{"d_shared_expert": 128, "hidden_act": "gelu", "balance_loss": 0.00298, "norm_place": "pre", "norm_eps": 1e-05, "tie_word_embeddings": false, "init_std_o": 0.0, "lr_mult_qkv": 0.4, "decay_fraction": 1.0, "z_loss": 1e-05}
Below are experts of layer 4 (counted from 0) of a mixture-of-experts language model. Rows are named router (the router's row for the expert), up (a neuron's input weights, with its number), down (a neuron's output weights, with its number) and show model dimensions 128-191. Each number is 128 + 32 x the weight over its row's rms, rounded and kept within 0 to 255. Numbers have three digits each.
Before each expert's rows: a language model's description of what the expert responds to; "comes after" lists some tokens at least twice as common just before its tokens as in all text. This comes from a sample of Wikipedia text that the model never trained on. Tokens count by the router's weight.

# expert 24
First pieces of words after was, a, the, such as m in moot or migrant, un, r, plus more, less, born, died.
comes after: " was", " a", " \"", " or", " is", " are"
router:144140147123049109161152100136132118150123130084064146098144203131090122076143094120096089109130099189100095111107160115107133147158135114093192134137134082106124144177118124121128095093074162
up0:142196160045170181131142205195131145128074159177111135141091108136136096126178143211064062151142108131141161152147136125144063096148187110103116171125089159154075152093106142129176097111105076
down0:138135122186162081165160102129107183130120096136124121163187110102142071146128155178156090076179160129072168060163133074140112133138136206113078179183142121129116085095134112113073112143096174
up1:082085084088186071161150104135172134077146148097060130119137095153155083100142135101142165155121125150133101161138106083122183068157151082138162112121161146095131128140109118122122203159055162
down1:162173147135146117151113168108121128145121151125143117143118176152153180135106119127157077122130126072139144065149158136127115084102148084097162083114098117135163024155068120164143116072126088
up2:123103088160129123057113092130054148117205170085102138143131148102201088178134162167183133144163153087113097144173137128098139146148098115184134069075152114143155157079165073161172135170114080
down2:119159094121154145080117127131132154123114147133108137148179142126116135099167119123125139144119151175073089096093162139175198152165109117155115073121153110111146125097081169158139125129118104
up3:128148134099128216111139126085074139133139118114136140105108084145112056126092110082106071157142121037157134182114173116135141073132110095132136167132158109182116147167105116148155133153106175
down3:128090152142082142109115119130169068143125167108139104098143130140109046136109123102172143153076167177094113158146194149151189102133153108155148151136138141181128153078144160092116147129157132
up4:086131109119163091090121135085178155143071081087116092148088090153137118117162167115136154133100146146139077182144106126119156157128088134142136107113118158071115099107138091145148093168083123
down4:155120079134078130074078098119164104141141132152062088194126102147132188062090139165153173170146216116088070133124132176097141115081138127161102106125118106138220096123109156109114144177127181
up5:073172087049154140134169149116125188135121168087175151148138054146157123118088153098145142109171140138128129174114123128105137051102113141172143129153125107125153085122102093135154158140146174
down5:137063148134201108109094100124164115135161147159114084136126108072138144098116157157115122129134156118118129176133121191015170134133136150131189137131111133074168067134123109074103107115076149
up6:131154078192118106105099122133119182149073167107147120138097125122107129181131071083166128107129139175106145156174145086167140176142122142145141113106104109154075122136094133150166141111172193
down6:135088202191127159123134049130111131174082143164162149109104076169121128075144128132118092159158165148139111059089113106166080094188142134143116089144082107129114125112132120091084181078186120
up7:113157108071207066075083134121090139136107136120152070132096122170097086145106113093123203077185138096086096155145141199145118140102123147172076112112147115110166094077108112147114165141078114
down7:162133130088156113102145159104130174082133180162070109148177108133134162174080064133107108130141110105095145139106112137134109092097187186131140149152064118114109165171139110069163106120121068
up8:097143087146131163127093144145175111153163113147119175141115168092096116155105055167120191120093155148190187150131112092099104144078120111129133156110088115119098125134129130119153134110121092
down8:134124141085117133130080129118105089096118156159164157111131169148156138122105111075127130127138141174092103094080127188092149123147094128102158079129059104190132169102147091081116166133180197
up9:060107041126151120105096068088131119095120079086126105117093134139168122190121132085108099091155104126147107116138149115128128103109055108130118084146153092071137115060157113140178075139170123
down9:135079091112129109102070110182134082148156091062127136150118237197158097145152096175129084087156118112134071149137145144155160114095111153080115133138150145099133213197073156156184130132123114
up10:117165128125145141140106086121087108120144170179112091117107106130139089108111182188078101106112118125180152196117177144166160094099099147124135118174115144154148125132089121134153129165103085
down10:091173128141145131145054161106167096152053112149095094157114103121107128134145195137171142158120098159151146124139096193126158146180196134115104133048127104131079136109107097087063078125176101
up11:082086061092106084139111101090122132060142131135159085158146142137122103141160158082124125164082151128134177118114157148086204128148158150112147089140147162154117212213137119158132147125128138
down11:129148156145146115172159139106154135129122129158138111194146181199126112164133154096098104139146112065132214152089081145116140122131146196097120154135179056068179089149092118118147128132169128
up12:134239102132114180121121044154097095108150088167175142101177131136064094122156173185100132142112134099134156100127097088165039112096130140072119123098162123169118092133175123155154102141130037
down12:053107109099127165107161159154159193145134138096120076143081151121157125158139139077133104138131154094103095207120149151180131085136112113132081146090157095149127121158142179168191126142111132
up13:148057128205194123127139141192092083127099142088166100101125121152156170124146108107129128136124163176106062136114178169110151100121110195114154148081096101146191160136104082149150113089113161
down13:155131139156142177119099113110136139108142126137139157109135141124135117134137102099059132156085101140159103115101129163095135120107130133101154126091132089069113164152076184159164124163080102
up14:200093153114145134113148123117181145089099142106094142083067135075190099113127125135146138164098180157126110152109128153168101112111148122077139163201195197127129095095090098131174083174174165
down14:132096181114141164115160106133108162070134143173082113177112086091195124169128162096115074135106113115133106089137151142145117100114194116128094161177116104065157116141112097126096093121132175
up15:177152145122163138164068108104121153128161079133148128157126089127117101133145181145149104128125231133091167110150156139100079167049131164130090105149133148158094154170130185140130132180106088
down15:130116104106113156145066136139083153095142143077153139168109125100121171128120148159138104100179200136073085137127100154092200102081130117126101113140099163139162110156082135119118175090095094
up16:145170070134101115117166131152148121149152117134139176097142171137158144185132058138114114131078142122189147087082124148122134121126076154145070111119176150064097180105140110218106137155125155
down16:097112144158146135132133146104054117122105117079142136160099208111150194081112133126141141111109156133049145085133087184126111116126133142062122063123099199124097119117085089156187146031118070
up17:127159163084126162001045147126142160114084148118091065102109132159093136114104129138169159121162142143154163149091118102170138106140090106127061143154117188214116143116099094121096110133123077
down17:188107177077138110146142123110174126112123057193101097149070077134125102145112194122137079127136121063074176115148148117136088149092162123114145129125119110106160111169067148077103091090188155
up18:167122099158115206194104093127116140127137162149144165173113133112125190178161152141167145106175166104144157122125131123152105086152075168175150096135068077135105094092129148090062155128112090
down18:125117144187154182179092143161133150162172094153125119123144084109114125147098128087073095155133092101128160146152188153032098078130142081094157119119102107161118165129148090121133131127193213
up19:152118119170125106137179109151122124089167098111111061218133134151117066130135186132058184159173118117113101151162116120149140083125095135078113156144162104167097089088135137141117151114121067
down19:115151155159087130141112138097108121112213138154172051102172189136118207071128173131083127132144158087109124074153132113135089115123085158098149115135124114157055116132172143064109129161138124
up20:083077119107141150126100138087133122118123152183120074069116132141156165114171105100107077104168144131165144089126131132166164139112135131173144131127087145083095179116174121144169149078227104
down20:163168143106129091093062096153124143127133131135214108107190152114105121107113091111168168103128085109132136122131162168123135138138171101092170123135094032119159170147187157109095118157126159
up21:118159054151127080131115124159155128098131138154133031147121077162135068140115084104137160050113081136133138141161162145136123109096164104179155108170158124122141150085065111143091133128136126
down21:100206103137127077088157181108086163131112235110116164092085114099107119131136159174166135108139118150158097110100118112171123085136111127182090136131140170165164126080179129117122141130157126
up22:094104132176118164099122164121113122106105144160162163089177094121082092104125132124115045171129101124154115101108166090118112152100158132129114138145163207133146145162149131112130131168141144
down22:149106162066112107115098121155143158094114192147171135130108094132174168138128116148208168138167049153117180151121153099137152184159173127139146199123100167123149135131150136122134140170147169
up23:106109086127131211118088152127099129081104113119150195111131108161153129133143086141101095148113111141198111104074111105102132117117130115165173118099154089091111080125074086149082103110124141
down23:092146157143130176075140159164155133109116073168116103120071132170104099113069165080115152129155156117080075141199190081172168042134113094124092154113130130140151068138164220085088160203099125
up24:100133107116186132143152162086103165124156115113121083111136165135104097123133064168125030133181144129111129153144187141105087065113076151118133132161110144116082079183134095178138093176188119
down24:160113118124142108143132102093181136140142111113094189142148111056135145093169147100044086151124126133131111129170178120069055099139168137105110136154124116103071105088119108175124096116174111
up25:078106082089169129174085178100128137100191152131156109150153083106110147157147065168128083164201128117182141077137119119088104095080099149167114132085136101113131111138137145129121139176124090
down25:114120068140120167152152115122192124120127107077119094134113110175149064062099110144113123205119150156121073100130094122163068132151124091166169151150122117123122116127092154156129091082102149
up26:071171100168106160134129174122115163170107139103201173084074110130131109108151127161150091089132185141128134135133093128149174171088073092141106121130105144111116144185143111103124123147161077
down26:142124126169122104123139138090126122095155093115087154108143104131112129101156102110123079105136173079089175136161094115147151107154086155140119070154135098167086125083103155122109181147161119
up27:135131119150083115125153088084135123199096081209113065096148107111083173167098117078109159146152119151148068119139124078138144094104107127090150161139144169127109076100113109119164129083195084
down27:126168102129116136128148142158105159111140133112131128127128074145163153175080114128138105124112075136177113111162128170151149165187112147090135050124089121129140118170124117159136180105153075
up28:153115116057113103109171126119131110068112109131130124139074126138109106122111098132133133144147163189123099155136143135138159113131166137122049143097138142156117186187143121148123103136168136
down28:123091149099082168127158162116127162129121112112101127094110128084185073212091125160126152119131099151137131130114151121125135079114127163156127157096171095079099121108107148043177198111124103
up29:155102130097128124119111154106117160152190047163137140107064120116142130147072109095155089110132090114139127163084169133057129121101148148178159098150154080182145112132063084147152162109111111
down29:142080079136140100113151160106089076100123129189117088163149125161116142101100154110091120123097143163132149123116142153089077112168126083131175148170146141148138164151122141168126045186170138
up30:134119124160138144059143158197182121112130165140129143105159095119149144105174180091090054119092134079114145115124095143106172135113155125134118159102108099152148162127076162123156196111110154
down30:141127151111104186204075100112180138094189094107122129164167183126154195108176124134094154059169134114052186138109149109148140094176095102114149142126136132113148143157120114142116146159053102
up31:134153172151161175163149093151109123099147133177135138150154114133130095152170189149147129124230103082097135114132085168148123165104133160127140096091156071139150066130170066124172115171134088
down31:139085186094181079111117166108073112130061150123132131135190145149166070119195094154154079147147088130130138149144131062133103175164078148074105117113123165166111137095136158094095174150086088
up32:098110176109119207179148158098120147098129194101172172103133107125089205138173081103171125096060126191123131093151125141151156090150131128119157148116127101124073091169141144161143123229147131
down32:136158111119072158101074157059164156116164085119087166121093091130111104172212112199099143099113150085128103102088129106090128088124131119134092110088146147162108071164087148142107097162151057
up33:096127074108087161074138208147110112105134165162128135150119103055160133116094128155123190184106104169158115162169100157135144109178128193091115105205104122103135143089137134169113116140067131
down33:174137150165170087121133124178120113153089143115114184117155113168129148122155150100122157143117112139135103135141115050103124130130119140192106167111137147160169156134153106168095094123095096
up34:131126116138175142098131151150133126115131108156123159114092127137101098146168092182125101136085140135130072197177163127145127164163096122178109063117126124135089091135148076119134082085179085
down34:069091167097111116079177138079105145121153138132132130148075140140194142098088117154116171154111117125113101157141170120154156096116143097193152120131186118124187072128078150144145151108090154
up35:144131151053126106114111137095132178140076066108125156114160141131105117135137124152141175174133183067117127092158171164084092124119126142145120179147119101101079125123093136165138107134131156
down35:135108154113112132180134124117119115133081100114134094140129184106171111128177113117172171123167103166120113140140120106104085084141099083098189098166110131131112073117125119124173184137109127
up36:092149148155101139122130109115093131125115077078105101148134120177138176158113074107085188096129108177115130099140096131192144085109099133165156176126083102156126120090105151141157142104130119
down36:129125183112092114185144142127190119092144087195134092161109164191123078181178150160132125116115143128153163159158126071135116117155102143156139140138126160133141137157125128157126156199130124
up37:121098086102073130088112146072126177103142093108140146124179078116118057140143133124184116138180119058109149171066098133169158102131175123132167130192173157115147125125086143126088139144151153
down37:104085081153110184127200112120033132109163175114144106115112114157191142139075147147170139151065147164173169131172173126149104148079158135067091068143117099176110148108064128114097085158085136
up38:167151130158165137092126125133110132065143067139131086071144102158108088097208127015109159174151207118155164138139147163162167163149132096157130113160116144165131160138110117068128123190122122
down38:108083149121144155120143134069151150106123103123156138149179106149103097106105113158133156119186110165091168115132133129107125111143141135141159142164146125176156153170078147100112071104189095
up39:092107052172086185174148109153068113134113113113171108196154105151101195159128104125066105122158163093106091073140098163155157133102188041143068098112185153105115135130109133155157119069101120
down39:132130153121150139114108149086142155140179121104141145128130119111126107135162079056136114157183085153122055104041107101165115140130087125086122129134143113080137157132188076129158113095113126
up40:110157124112135104122077119165105081096191124056139079113103091177106041146165081102157116127153155174139119125103097097130138149152121123183145093158089109143098076168090146108116126142136089
down40:120200126152127176154100126122092146144099117077157139163171141165128130094229097165179101130131144114058120132098037171128184203190097182088138143162106184136128092146133145149160121160116115
up41:106185091167169107127163147105074101108145139129156151127099092117108168119117141138101092118040077088188099154146108145095138129115155155133139104147176135136135135118138142197117210155115110
down41:117107139147134092172151109141146140094166100136161164153145091126141100161142117158186210113156118134104155187179119143152177124112095132118103154105147153066147141068153130134125144169112128
up42:142079099102094087149090135161168152194148194147123125131073119171137072130083117114144100163127072104147113128122093151090143109077164095161132137086112154077134192155166114169108178109157068
down42:120153190060104110203176125129154121148145083141162092100122112184137095138122169138099153101131123108124134141104144147163119115164100108186080095106141117171124160120090139141131173127128135
up43:133122131072152144105103135112116149109116106101109138136112072139123059118142145059138165172158107055100129125092083146132139158133192087143145095141155157109098081117071101135101165108144162
down43:140179112123121100092170088128100174137170110101056172086100147175181091108151134158119157155148159065082139108086158114148162091175055039120129097142153145141121121120114185112153084081127120
up44:138075110108128130095113131101147126135169164115168144139143118090115151111161147167167175088137157056156142125116124130130118111093112168112091133081131178185184118124152089113162123095158114
down44:169071159106159083104069101163110074119101173119099193143148139167089093099125151225143123131087118125160136153194119136126177140092168114131113072128108116168108124104141163083136137114104116
up45:117145149071147106093171173153086132093151091181141139135141133128073107100129110135129125065095135172198221138038085141141123153157130179188147023134150122163075111138116093114128127164191117
down45:105166159137100095060118086101140113112083046153102167148151161109151159150080163111154144144138084145121102102079156108124064102124102124141077159155099114144141051123095140111174042168124107
up46:060088160078167088091130124146100152053087129100115096106126145133102160126135162171124109130186179102145153181110147134084105206130190177115122070183126127165092103155131088107120088108127120
down46:089153101093149117140095066198206117124178152098129162110087134102155161127178202119138127124129123113144170125156065161182142210087115150080117164102085126116172137194103116106164177174179088
up47:103121104102123093108102122155150144175148164140095135132086164075213141178142071124129109129073102176098168160131100176186088054078165106085156154094176139131172117125159135193083148118111155
down47:144172085129170105130167076108095172150067125166100168136151140142116172145150129157140139160076100099136119122070111101081124150132202096193120143130111123133169064145104166158140102126122083
up48:163126131110156116146145151120155160128145152151160166084041122121124126159148114091125131106103090101137193167101122178032100125066115099141175104097174110178138087187145101151167131150121126
down48:097126162155135154113130132158134136090094082152122080146194112099202168135110075168121163122147133111134117115181090201138161106144174164165146133085159107114158144160076037149099147121124134
up49:111118140077173096204109128150147173142147070108146073203141073124121097134106130127091103167080175080102132180134129149135153124125088133169111128163108170143123101124127131142113184149091106
down49:180157172169187058076186153077118125111135102118173132168111084124111154146163103103104117139121096138158105115108121103067120143113202082149155147062106136151148149120092142166043139081118142
up50:089087119097121125144106127108115150137128108118111121164111151123109094146095175098153158170167136111081149188120109080057104074127159106154172092115107151150152090153177111134163123145094036
down50:104075096083141143155069152122150139171126161107194145078139124138202156146155084126122163162091116113098101119096089145104138119141179113164126134111114116156130132175109169122137115139137177
up51:082065130048097187124087141157111129075149114103126119191144173031075146197100107111160125155189170084142144122097107122141154112185146158107119157086130103166106125120142154137123143178115109
down51:111116194103183136134143095167122107144124133133081122173133092151099193152086174104138099127150094094160067136115098096127084120105074116123114196104145106142113092168148179090154162132142128
up52:178133165145161109113061153135160183147169146117180080134129150127194108143074117170170101216118162096153082111121166132166213090135154184146110183123096137152138121118107133138147160148135124
down52:159138148192177104134137113163149075145086124089134112109158117089091125103149103109142148060199149138139110123111105087128134130075155112103140131132169124210090227125209131131108131123136140
up53:123132131163122120084123112092162177204132182149175125155112123090191107165175111134113128074091136150042104172112166118151129122067130151120108141095137149154156073084132109147155157122147085
down53:146182134103135182171169198176142058103113170138101108105104146151167106172140106144103072162121123087148129140126154108115156136118152081091101168141133059181106091109164156113188179137175093
up54:094142139117138203159205133107097138186191166124152170137134157139158123161106080130146112120172067162162086076117075151162146147111200152113152116127145115188131111073125162165118123097153159
down54:189142161069133123093121142118046130053151125071122131149160124140129131116131132174108133103118158092095081113119141170110170125160104177123160156115097134105119107132167091141150207108128149
up55:074123098073129178112139124122076193115088129117137148107143114134126118149108111102192110134153126201236150190155103181107115070158102101096118119052097108141171138084124139184083165159119155
down55:114125124100104160157075098105086082140184071151097097107124121153161114092102178109128102141135151081103222110115144094160084113144130143182147153182106082124168175135170107187135195187122173
up56:139115110123161180166144152074100114152101113127136166147111099090122140138099135166132131124097112117152143115123154173158158126090113147095137125073132085157160118172111058163134158117125137
down56:166117111116176101180116149168086116163108159095114126198134143138070104175096136100146132127100181094122103112147082102121152145085120126127114114165152145167097132074148107182090153114102171
up57:163129093114120158122141168103089156042139096100181161189104171102134108165169124078130130072113105143125127192162105073064099113152104156143126111080115153143064117186075089119108161100160144
down57:115144087093136096099111150144145165147196163126065159143103069115102087132148136106088088159166147076089126104139163095052161134146124201113192096162173110134077131152095107132127157104090144
up58:141126118090131134121063146101120164037179113158116160101171089119069077127127154109084142187132155065150171133176090112170164166130130149147089130159138185119123149134094121096172100127174119
down58:110107172094128141117138114129090158104149113135127078093059138145187108111146148133125167105146135182144122073165081146132110141179131117000119050138127072089070134125144110123132084189148115
up59:123184139112137164134159123138111107162163114167128111120110152137136134107130071106142202149112091154169118091172115079193096153141181160127120091152071102186109112132130149129129166131180116
down59:163150141151168112104157111137183121048145114110144158125154202204166119097102080174075165155131185104107104152216092117149126135095083075120082122121110067149190151088118122135131131091136102
up60:158081118147112087106175135113129134091176056120131141093131109082140098142144158082171152123067088110121114171116119231148154141128085148165154087130152131080122165126122078190114151109096149
down60:062085124186162074158165127102040079088153121149140093100093190112175160122144094137169156119164121137120132174125088120102122178112130104173169131100110143123127132145092135129123113200059128
up61:115172124130168149077159103139108185128149145142158077166132122133073100132132166194138118135121172062093131174099113155130122178167144148154104107062101155199146111106107065135146166084152162
down61:152068102168134067136054119067156124147127053174134119130091130122095157076073137190102116158072155119125169157131103181083105093083133109182078094137115133197136108103151126160133168119109094
up62:134123111173136129096126135136151110155122196170137121143127151146125173125129199096167136095103121122142185131145210169163114161132096222148167133136113123163118121126118075121164114105110165
down62:107196144165138077114090172114110112134178110172143156128102103066091080117137136141112145095082082164152123104162117146160099081145131120127114143109108151115000181154162170124155077081153121
up63:108191120059116150106100116173135104105114164138143164049156160122087111096085093150126137146099150145114184162117157108118137149140105109166136137094075164104111129157121099107142181186183088
down63:075117112122148157123143137078067088195151096076154134081169125147158115139126141124130114096153106068127114168068139154145154171162179111092173156116114142112143167211111093133178109149134201
up64:082067126176157128158108136147113120174098148079149170092142121130107095111125097145082107118124109070101045091089161116110141167115138151093129104120160123088152140161117060107132123097133147
down64:139083096094155139117027086049164119176116145121143148151134110105142129091100118157144163191110138146123073137148154103120204105103060115145114137150149131088065165112104136120133092122126135
up65:145126103118133111134111130116131134089203131156136126165131124076156081157103122139157130143066148099076162138150106162118100131103201096149120123129064130139184092126121153148126159144137117
down65:164104060110148103110059092158109116161090190059108131100083103146114150131149134106125138146155162099111047140163091078086141091122193094127125115164139138141111118080163160089085131142086136
up66:159146172150110100076061166099188119086086120149104143136111118085073118128052197192090154153146111102136158138166110143133112089142113112154084074179088130153121116157178118102139088138202049
down66:171106081137092091155126116119101197130143164126173191139110116083154113153136160113149160125161069166143080145080145105110139130075117136092121055131132143120189127078058134120115079080127147
up67:149216144113110115134130091141090127130163185108103132167117103085161046123176180147093174126096170125108172165140166163158122194091133130172094208119128112124103071131096135110115145133070122
down67:185162144121127175077213100179078082167103159149128150166096080144153113087121186156151142137143110179067147115190114090127137102141126135126155144148120068067081124120156114057125105088086159
up68:140136113142145133171162102182030145113167148123119114146108160180112116111153132134142072163128118149130141184117154118107110174111140151161105117091192083128112109101103053140137156156155131
down68:119051130129123118166136095159157161093148123167115150080118128153099088081129090161159093102102105117161160073150148124109156138104117112108167148142128146098169166049153043153167147134134080
up69:078137085207100156097126117106116118140119130180093190045137149112124187129137078126128141136117144090140077128149154086149109124106140153101132168093104149077129102047107159091163162168122164
down69:138120122150114125111110077140115115123156092158116092133101158114190116119095111129065118117175129076165145146135141140097110109120151061137203152092099093103145060093081130150122089110084132
up70:040100142104082124107149095111103140158127128115165149153096112170154086128138113124125128174078115159137116159110095055119141160137111154131112146125133113130093151110072144169199150125124165
down70:109122127076136123116072151122205158119089097122109166099112143106102089136126111147201121152152123085146161162147135177142141210170123157087103099141067118154142197107079137126080145110156104
up71:129132129169112136116134171108142160126106087096148121149120122142210109130054092075096149131119076111110133155106158118156112107150114154130171081184124136171142217105091097164106120110178125
down71:099073122129125144179104141102138116136095114137201132183169125121130130125122160167160134115139135144120127153149103131101207113118117099158141124092118127086185059083174144126131126120109138
up72:124133131111136082100089061186126134126167094134120125161144108094154138177131132124140132185134158162099116114117112134107124124124065100155149167052132128173139173145149101127175158123084171
down72:142155146182147090145157094093164190159105128170105109166082154114107118077107174103057129081129201111140161184115144152083095130112148143113110106118159133114177098116151160071078090124096149
up73:131165136155158129123181079117143086099151186140132111137081111145129088136115133077128138089061074144096117173142158163101094146100102155111091119086106129094122113085099142146089108127071209
down73:156117119137151136142101122169129098130124122108105087134157160105150112126108092061040115167132176112165109082111137173182128120144129120104166197125190151152097121123126149159141185166136099
up74:162142113128170110059086104082140113095127108139167147069131110143144146162145156146106146134141190163152102101181160094135119123113090149115037148144111157139074119081107130149129113106089129
down74:151109048110149144107137073137149084182118088148130136118159163097104165139153140077111127129152101167125160094145117167129124140138124130132133118143126132102145070168123180081153101068145120
up75:133128114100173077159023087152161134149133161103098175170098091105135104148086163162164152111126115061116171179158077158134130057130154148090144105144155125104165070135109138111137062136162088
down75:124133121123130110107122145128138141143092202156111139162135175122128088131040184096157156092147123150154162139090106149082111116177137194155144096138128100103183077116093140080159087160147137
up76:117142116119178144119112152092131112076171116152136196171062127115192089137189064100094105131182123113207146146051152120161158086103096113153129165159139125204134062118098096159108124068113165
down76:150094087124114176108186138080128110118052106080113148058095131075124106131131135101134181161151090121119203140120099082155112158152072117161188142136140162156110052123087145145123104067145041
up77:158146086144150158126155146144090139151096139137130137115029115108146180143114123168201133141138136162126090132118163161212143153155113133150116157122076075141133128159125132165119136088151121
down77:131087144180186126134120155112045075080125168145096095115110137100137134166141135117077110122137143059118082114165207059112210157103147107102160140104127149135125123111101098090111076132131182
up78:080158149099208143116108078086127196122167118170179096174125078135135095129125157155156127148130103086125110166117147176085151109054099190082101033053133134181144098148107183133153176136106075
down78:098133130102101114153092128146166131144121134105161075127139150110099161143071176114124135026106106079095107103084143095173138102107141118145102134124153172097154122142152094118176190115121150
up79:120097097159094174101118134120086094164038185179117106067114103131071144130113083113104102145096153155064160130149101133139137190090168106111114131146133143121110105160180168148166071105156100
down79:135114144133147157136133113154157132122177143144114145117124126201142120151155131144087098178118135138065104101082129142098166177105175116139162109065157115145081166152102132167112123115160100
up80:145162121085134101081138143164122102072138143140117120087104114115117125113084100136156220166119115152109156106110172058113150078106203088127122106128205171163087111116130098112156130134162165
down80:161115161167100153101148104142131139225172133069107095114128148204145137129120183134178147203114079107151066099115116123106163128093094152137183152169163175121062141160120118123092153155154139
up81:146147127133184117127149131152115098072158122159139116092096122134097137145108060077126076137173124141113159088100142137092146149146161165099159075128154065182118095148108061140138095172128126
down81:086152115163128171178098087094144091138189121153136060134110175098152169124101132151122125113107125099091137108143138109108135126070156144107152148163124125046116137109066107147099141141098149
up82:139150128110098056151134063135114067158147107143148143104152099132142153138112071118149145109126151117073125119200114178163139131126131144142067115097142133101124143125149107103139107137143109
down82:098151163156150181132126150158058108110133102196185118075152082102150112087140149116136120114184153079104172135121112091102100107116103182141160116147174159162143130060120124083143129116156131
up83:129122165098101078094129204122111118080123052084111078096154116117102129168148096085127114129088102141160153147154128063159161148161094107160135090112119141146120102108168140115158141118131080
down83:132073082133076223151166128171123145089141146146136133143118103170148104132083094092177150114127105150108144130164137192171124208145104146056076133178158146201116111064142140163132137130143077
up84:069161115112101138130128081162082167138104082126123117158168134094136144134117127170203068124045090140128132097184138123129147141129121084130102132111160102143103188138155138145163098148097058
down84:072167111164128142152202131175164083094142169153070110085101079149142130109099115119075115128096083101146133126157135125103135114127124105106113123142100128107124186110133105141122121105160104
up85:100124114141120116122089176157103130119131065148121104104135162130139121146144100161174103085077124134176131162124139127141162106151030089160100130141119131136109135153114176177161140134158165
down85:130089155133129150092108129150193112105172078069134147114142124105064169073139142122096108129175060120102124172134159124148126096173209090151132116179110083109109128144070148132141187100162164
up86:110143069161186101104097148100085164108135072089136130079103101161102120182096101138112131108146150141095094117132132135128164150141125138147117142051183103131079142089116170180114152127055173
down86:112124148152164145145113112185091146173118108077149070144147139190121077170161151149077148180138156159095150098133111164151063131159152116070151108155200150172209153133077098152143101133127090
up87:204183135165093162048113106123148103113170121177116134104138132118164108127178130175110114149193114107123193157109078237154103116082128075141115145177110156164123127141087142134151076096226111
down87:082165061081095112104156134108154129123078119148159081161139099081117087069195178099161144090108110104180133084151102146123091101114108068128112137117130122181107144129166163112065101131081115
up88:182076118137142152120115138165119117136149134121108145107108099118107209109109142124135087150180110095154126131089162148128124077111124126189069074125104133163113115128123120118092129139117114
down88:175087153156116150102115102162165107102109109128150120115209195140170208118136097149067145068184103133127137077159170114090144124084139117101120161127101167117130131177122153110068120120043057
up89:125103137115139109163103145169095147082125082152142068195071126100201163119142178194100175136096117107109156170153148183143118102132135129091108112146090124119177183117127132136127109165101138
down89:118113112129151156101142147114130163155174088099135129118160152090133075164131136093165235077132156111131118182164143138103079121136118095114124143154095188098080099123220112124094145139126132
up90:049107187158136070116085133143114145103120184136129108123114127130113136158153097121110101135081099140164075141086094155150166078097118119142086110129158118158157114104111115166116131156109086
down90:068136079138120129088138102158121099148070124086099176156169114129125123148096116181175090134116170151144132166108155153107099161119097216145167117125102158136176174118170121084123097164118106
up91:153087159151122154078178165176129156094113134121168136089070073150163170086080133140134121077131131099153135149112144141108128169143119111115109152155140109116148099050138123074116141139123183
down91:130163117151157097129207151109109145091130130146148124091128112095131096139165132155127166122126171121144127150135129168136172156196127160154130177147137174146125119086128129098096088190160182
up92:183115075171122131100154150144060119143162118125160158128108098086166085118101057190111151125121108087102170181111144159154099146092153143131127097100104159105125114145134130118073133108156148
down92:090116154068084180166117172140118051175109103202085119181109101180126166116071237151063141117141123140151102185102111155200166149100135106131124133185138104158108144087116114130102130117134084
up93:125130112131153111169072167142104137119121137106158046097051102141070192119154164065100130131150167099143083121126088164110158127132067090140118056162126173168099146184127116127147157148118136
down93:124083089082177135148079093123116157135149105166117135109126171167116121152082071152083147128112152152108146104154128153109098125062089114061073128156103129161086082095196108163150172103129121
up94:162082081112159114139102142142146138142177156150141114147078146151086167177082141111134085112107124134096088139126079215125104106097145106145093065105146160117113097079155061115150093126114145
down94:154080035115162125142130126153126146143117113083126054096091133150159085072120069147088153111120185114142093166157116156146108109138159094094157111089110115132141105038144163085122167150092054
up95:163133133146049123188086139134114125163105097117185172139114124122173131151114113174136138175075121128151146138202120166166106163153120109156083123105115240112130161096122146137078148114166092
down95:143101105147197131095069185182135110145124124112139119186175116084138122176200164094186074138165141107129120120134112174112145177185093109111066108116141114169179096193143115101140139108156113
up96:169109102132095203101157123051074145089148122139183095075119122092127151169138111109102089194121137142181117125095103177177119160165092086139141083151116191143114143099111111098143123179155094
down96:079129139104110121139107186091115122093127117131150101116170095148042089107119067156070125140123097051135143154082074131117121100098153159136183113110122114136140159145136067167131094161204100
up97:150109124153096093153181200138068146096117086090164149114137142121156179083119111150143124090059181183061104160112118117106170166099164148180135100078108140128106121148092158128223118099116140
down97:077112176162075120076165175139114172109117093078095222165160089170173167071143103109058177141115175159127197108186107126121133156101122153163091115159118106170165142120088135124139128156144132
up98:172124178165131101097080109141095133141168164124152096173118123147201119098130135126120152120098122115118103118137092157106119169043079151191071083161054185169163132099135070110110103194128103
down98:127155097157145099172143161131112104154130161079106095135142173069082099111122151097159131076089171128117179133152151168085197106131132098143094131098103115083115134131134059099103183120106094
up99:047116139060141146116104182126080090077149142145078146100137142119052127148156089183140133171084102147197159100070181093113118151120161108166096082134143160132085135158122096087130165121173052
down99:192165086135097110103101124126132134119106116189246115110176089143147159122158172105073121064162123141220118148149143132155122116135126153135151123140098083088142179189137187120134152141133163
up100:113126131131092137129146122184127088158138150092135124161090164133092149127070072043134165136084143182146111111115133136101129121120128166110110209137140108128124184094066075213113140114067169
down100:164149145176122148190095160139132144123122157140171120117129145123149129139178142121100159176166150123165154158129125077116123143116137166137104142170144091154079141128121197105107114166117113
up101:131146084117129178102122099115117134143143083197110133158108167095122177114091118219094067106164120101133092181165104135136097129129129168123078105142057147158080124126116114154128085086158109
down101:118126163111165142084146171158137113148148135146105123130116138149162132130092098128124150105075170158155139122139151132124080123113100064063124138119161115145124129148108145163166115168151110